Experts of a small language model: vocabulary 35673, 1 pick a token.
Below are experts of layer 2 (counted from 0) of a mixture-of-experts language model. Rows are named router (the router's row for the expert), up (a neuron's input weights, with its number), down (a neuron's output weights, with its number) and show model dimensions 480-519. Each number is 128 + 24 x the weight over its row's rms, rounded and kept within 0 to 255. Numbers have three digits each.
Before each expert's rows: "comes before" lists some tokens at least twice as common just after its tokens as in all text; "mostly gets" lists some tokens that are sent to it at least half of the time. This comes from a sample of Wikipedia text that the model never trained on. Tokens count by the router's weight.

# expert 13
comes before: " ", " \"", " Title", " Team", " Party", " Year"
mostly gets: "|", " |", " ant", ".:", "[", " asked"
router:103144128103172122135193104156090125109145101114166125116152124127149115179129129109090154128116153114092128119140128139
up0:117138115109127140137134177100127111138116143166128129145127121118122101100103113123114094124123109176111132131121111095
down0:133123131118161124130133100133134099101129133118155126088120123121106162111095116193107121133125139155131125093112123135
up1:138122114161104133138129169111118105111087110151138095158077145162144129148154136139098123135094162102120133122174147141
down1:144128102121125107141106116128114133151097119133097110119141106113125118123116155127153082106134096147137112148127154155
up2:160098125113117113143119127122118177133149160161103142167110122082114126082111117164147129131091127154152129140110165115
down2:145143106172121119128182143151131176111140096159118139118089104119088107120122094108129114115177104167132105112111110213
up3:149140127093134117151132139123138112165114103165131133128110099169087105116136088130129171111113093105107113108115109129
down3:126125086116130178207142121101139162110160193126170106155161135149126164138118128085143138090143155162182139068104116128
up4:090124115084112140114123130094145132166134050092105149142095092132152130096141085167105113127158169134105109138152119117
down4:184118115129158088126105073123165132141128120132133131094139090123110102140123095085171077141109119142129136140130153114
up5:128105155154148124080124128132174081099105140115171100140130109122118124109123127163102140171122136153112186142136124155
down5:106118164143105132108163114148076077121115117148117115152127097153129164117104112138147151194113124125143150131150167143
up6:161092163083106166134153117148148120100137139094140085155137103130112095091190106118169129153135126106155071157129113145
down6:109100134118112137112128122131148140142128114140122160141139118124123166132139119140142164155155121130156162115116116172

# expert 3
comes before: " |", "–", ",", ".", ")", "\n"
mostly gets: " J", " James", " Jones", " Scott", " Sch", " Smith"
router:110109154144134130138139140102126172133078156122110163139105118107158152141065113112145130134114072143128140113091126139
up0:147116088112144117098091113081141092118111134175115070082128152136145139090131117105164125147107121103096127125139134099
down0:094154146126120142111119088130125106157123141122106122140116120174109087112071103146131152144155116168126148127144153132
up1:142151121050106156124091125094167113142155116168119119138144141086132100114189123106105154138123168164153137136157121141
down1:109108139096070117115143143101107121136128129122119131190097117134143113096148123137110133118139139138132133128163125093
up2:143150119128138187149076138136106057142152134116140084155121163105139111138161126104114120107151115147120150132195116162
down2:128156105156092107110091106122128113133114159125126135082116099095150165097100143136139171107134090128145166107148119128
up3:135198135122145138110104123155114108100113090162104096147138111128132114093151148136145141130110122093118131129177135138
down3:126167119114125094148082120114130154129119113169120136150100129126112120122121172085134171129145160130108117177082117107
up4:108094150103146134074104133085169138158156105109125146116104160087054120116135138119121107156113113117116119106132105056
down4:118122115130134130146137129164061140130113180153131086094145162099106106064108120109140111140139192071117154138185128080
up5:146177081150141124140142121152123088138162161106201100101127099117148084119150136142114120092111161112104162164138126108
down5:131136140132113128114153115133171138132148118099143143121099134144107122157151154113167128117196149141113113130100088119
up6:157138131105121126125099072095115138153125136122145101107106117149132132124198135108133109121101115142118122129125119090
down6:108128133149099105122127150154098134100122137102123139117116068138136137148129141097139113109109116126114122111140136157

# expert 8
comes before: " ", "201", "0", "200", "202", "|"
mostly gets: "/a", "died", " JPL", " Succeeded", " minutes", "–"
router:132147095113120106099100119119118123161108141127129125083135153096091145129109126158114121098126126150141120089093160114
up0:148144119086118131126110113084182107095139095125141118093125085164147133136161141140133117132132126116099106073175134146
down0:097082119177121085160122116126129151146143138185122166158108151141122137102127127099190124122178114070128136107136097126
up1:159127134106127109142097114088104116150074183144117108136149142121086155109106106119151122131149145123163155114115084116
down1:144145119157128141159119129114135121138137179118136122140185115139118133147125156130146109116121119093139102099169100113
up2:142135102135148182109122149089109122155150104110120104162131128147141149115119136126137115120146150154145162101116113100
down2:063118170091111129121168105148095139095178172130125133121148138119122123136118147115091130141132147125134122107161111157
up3:113101131073102113091132096086126113133087112116137090127127153132154136114098137184128113158121135102135161155078148146
down3:150095106160147100099126151107123168137103135147136122145127145155127101121110108119122170122143145088109110193112131153
up4:115136144127081100114131148143139142156144123158075125144130091143153130177145134131092139125144139134111148087181149127
down4:186121164148048146112107145134138113128119153129168107085135110120148117140144092131175113130168144148140111121110124135
up5:133140086125127082132128110096181104100155117154155083111121170090129132141155124093160102140097145164116067131160104113
down5:104146148168120113123116136167157131133157187124136140120110136112124142107142134110169133107068143096137107159141158153
up6:124151098115106107131144137117111048150086156148099110127132099116132088122138130103119094155125155134128162144114145114
down6:124091122160140143160139110127140105111114157124132161088129109169114147092087124133105150109110112159106107119155117120

# expert 7
comes before: " the", " a", " he", " his", " her", " they"
mostly gets: " that", " when", " because", " how", " as", " what"
router:097166117181093151112125144162142068143154114175117102112128181171121094081109092124114101098157117117122115156119127108
up0:108140132140097158133088144150176117122130096117096129161131131156110136096119097118132106121094127140118136162171149130
down0:161105149085162163117126121141106168119115127150111189122134121093140116116101153127121108116122130105101165084135136174
up1:146136126104165149096129121129157125086131132112117121126153155111074127121155146121115097099146114136132118129160109151
down1:102102094165137119165103149089095098140107118121115125144160143136102176082152128120131117154128148140135096114119116145
up2:136162097116140114127081134127108065109156153105157129148123143158147103111150109105092112149081118116119075133141128093
down2:172166128146089151179133151144114115098129144091150121145162133158098107128135170155184130124143116125092098117187129109
up3:129125134151106127120146120128155125124105138158118077138143092152162107106147140107149120140127103148091113139183126131
down3:112157110156150129119138142133149149103161178081129133204197087118164137118129099100144114143074137122119139130141106117
up4:112113145158115138150146151099181155119105134154133124154158115117097083115130194118089129114139150111114111167131142129
down4:115140093131125137113144161130161125185127145130103084120152100114133123125118146102123102126128156101172093127137129127
up5:115104142089123129124159152130144121158105125107141097151097104121179119152091120071137121155114161139157173148143128154
down5:106102122151104144144108128119081131148099146106162142163109122170131057098146157117133121135133157113109118081171106129
up6:158132150139147153125138141100181099112111122146104106133115153124079121148157090141114121126105156128120132103134127122
down6:122157176109052124127103129137134129146127120136101141118160132126132119145137108122132110130160142116150125134130144120

# expert 0
comes before: " of", " to", " in", " century", "ing", " for"
mostly gets: " work", " debut", " next", " test", " End", " part"
router:111115105159140095136090119132156081096208151121137138082089131156083147145157128109166103135121173167124128123104134139
up0:134161096142154178138126136148112140112125137152148092148144104114133106129117120104151117122135121144138146142127158144
down0:165113133131105136106135128180104147119126162151178102136126100111140105125163136148202140124128151127110125145132136107
up1:133121108143105118138134123106146103110137096158143145163103115111160115150125114095146129112110137100175158094110152163
down1:129096131119151150089124157065112161149136116113115080133165120110143127139123123135100131133102102090100127099118100104
up2:185188120112102100098166149106123089134158121149142100140134100143108120087150130134115080101152110122101128144105163121
down2:107140199118129084115185109105134131121163123145114128145129127073118148126101117145118139135151114130118137127100100098
up3:095132165104126187080149138126150115155107153112135141115142153112130117144120127088099114098156147124123144116154151109
down3:100092166098136097128145087122145091142143135190123129142169126099119117145144174155176158109109151129127157128109134114
up4:137125116125114159106110111173144136108125170124140144149153142139097085159162099135131086105163184157109166142108130124
down4:112126131122136145120124108133075111157123121124135127089150129095161179163112119128149170135166161120118104104108135127
up5:109161086126107168136114153106172102119124133151097120162161121090105123137092105131115115128110150120130095166155142148
down5:127109139110151155144151125097142110132103140125090112120151118102152130112121163148108113122120136105126166169133127142
up6:104146123110093098142139115088141095118117092105109077072136072113091148104164136127142125122115153138135114147122142104
down6:145150091174129107123115122130096128145097153077108126151161083144166147123150148118120136126116135149152108184139123115

# expert 14
comes before: "-", "|", "The", "===", "In", "=="
mostly gets: "\n", ")\n", ".\n", "==\n", " =\n\n", "==\n\n"
router:157130121112118118142132119175122132133141084107103151117140172138154121100132112140120157156132166130153082116137106123
up0:149168062100078113123113091115102142110170128089166103113111164129099129158120114107144162121170118113120099109126083144
down0:113132124105130150147126091103153120135113106104130150113098123138135102122105164104116088068116160096123164161152120110
up1:171143121170091105095136121172109113124061130130098119109112075150096136158136085137087127092076145142137118112139143153
down1:121112087142154092132123146087113125157087114132137158110114087141170117122097121166090151148134120117140120110077115132
up2:129182104089101120129135137100134130165105147151121065124100139135104105145122151166114118116106189119094149093100134116
down2:133111153115075088160115163167128159142150139106112100084126153095131111148133153147143145088161115143142072142156155139
up3:179132126120137130084078107146133118134170119136126124097125144142098147100155120082105116087085147130136132116166158115
down3:130127153160082139115178142166120171129088130104072137137145091098166125090072106143127115143126114125127122163122109122
up4:172138095066166087145143100088133138150111176115158145099124139097116182144125140125084127136121134165140112151167129147
down4:131133098138114109145138116126120129148107135145141110120104117169153111138086167145133106146164084162138154115133105120
up5:118141169136101156127090135104166124140156105145156102132118135119101162142159153130110147123111194080141124142145140139
down5:156138161155124122183079112138119137106059096098118132140139116148144127168127101145112144095104116095144173121139108139
up6:098136121091125111153178127149129103127105123147180105137119143129085128148149088121108108148103145119157098147150116132
down6:105141115172117127123127149154104135107143092129152094152140148134143140137109173174122145146176087065162105102091096135

# expert 15
comes before: " ", " —", " —;", " ±%", " Ref", " Apps"
mostly gets: "ʼ", " —;", "\";", " ±%", ",\"", "\"."
router:150153062137146128100131149119127087104183133142151087099114109170096106103161107119094136117137160106090141098159152150
up0:181119138112129131122106105112144120119068113110146076148143143104141100107147145086156139123136168093100129114150159125
down0:153139143112097141157170131116115087109180133154105133086146164121094136136120166138109130137135118159147096160120100144
up1:129135135144140155151119134118161104113108137158124083089105133128112084116131124148119112137159126123127109096128117095
down1:126158147184127134177121099136110117144110194131137118106120131104101125150144127112146105164115133171140152145157114112
up2:140119113145133136164101110151183119144123109107124115139121106134126132125142104163126121133130148096090088139160148132
down2:103126132132080112105108144106130084090117104119152111130151097117160107115141128131110126146143059151140108142096101158
up3:145161124176134139124110136104104137117094159125165149140121111123143124081139160116141116091068151137104121166143099134
down3:156145140103128108152142166113193111118104144109130092144154152143147091159110076145097150146129152090143156113101148137
up4:145133133105153096114099083124123071072107108124150133100115125102123115131131138089112109122130110149171087134128129124
down4:105165139165174120201155129127104119124141124109136140127103135160134175108109132166128137138134113141128116132099137186
up5:109126120122135164093091151134126059116131114119109116155122123121126072141162137104153132120101118157114143116119096165
down5:142141141132145134153138128114127085129148171100141084126143153123185154129114119142160183143153151138157134092128137129
up6:143132115150114165088099164100146108106147145189120133147156108129088137125149156154135139116128159161103140101142083105
down6:130117131119161109125118126130132112122121148178155116095104120131121070162105166099132112146099147097098118157155153126

# expert 11
comes before: " |", " |\n", "0", ";", "2", "|"
mostly gets: " %", " −", " Votes", " Pts", "253", "140"
router:160115146143126126095133147145117111127076153114149072133148149127116160149105113124164133135084121115142149150152114106
up0:141135077110133156123112125140134087169151109136168133113111116133085085120177138135139103093129149125111170120165082131
down0:158095094142153167166141152137110103099130123120111137085116134125126132155079124142105123116169120106131132139116129140
up1:185153126143133105162121092160121099141167153125120109129122104157116136167107124103063098102128163082111140102134121185
down1:123150131130099121078136159084151165089156121147133115118120125115141143157151131101143145116158128135171114126100127118
up2:141159145155114118111097107137149107112128102102112098154098114129122150125091125121085137129127127142070160120104167123
down2:121145120125089105112083153122107143123129156121146137126135144124146101113125103108184122186131086118120116189156161144
up3:158126124168123072141083137166100103100135162094133130111136165099121136108159131104120073129108162081132100137155159108
down3:195138152140114102110172150151130123164096105127126128126121148160159101095107147074095117140129118152141082162134173136
up4:134127114132141125133092128134099064133133118133133155133159073115114142134147138108128109118100154124149136096166163177
down4:115126133131119093161084103099117150128107133091146147148133115130127151097114131128189126094126117185176116124091130129
up5:086111067157123141109126117091143141165149107097117109138123114137100143139118134147142109161166165163126113112121122092
down5:079108117083139136123157126137111120071178169122167152093132131150147127153131135108140134118123120113163168131164132116
up6:110131133157102126147138137081121107149108163109139100123139137064153117163162116135115129102151123103187174143155145110
down6:099115119155106108163183136093086167101144139120141124153116083150129107166138130155138111168112080089110141114137104168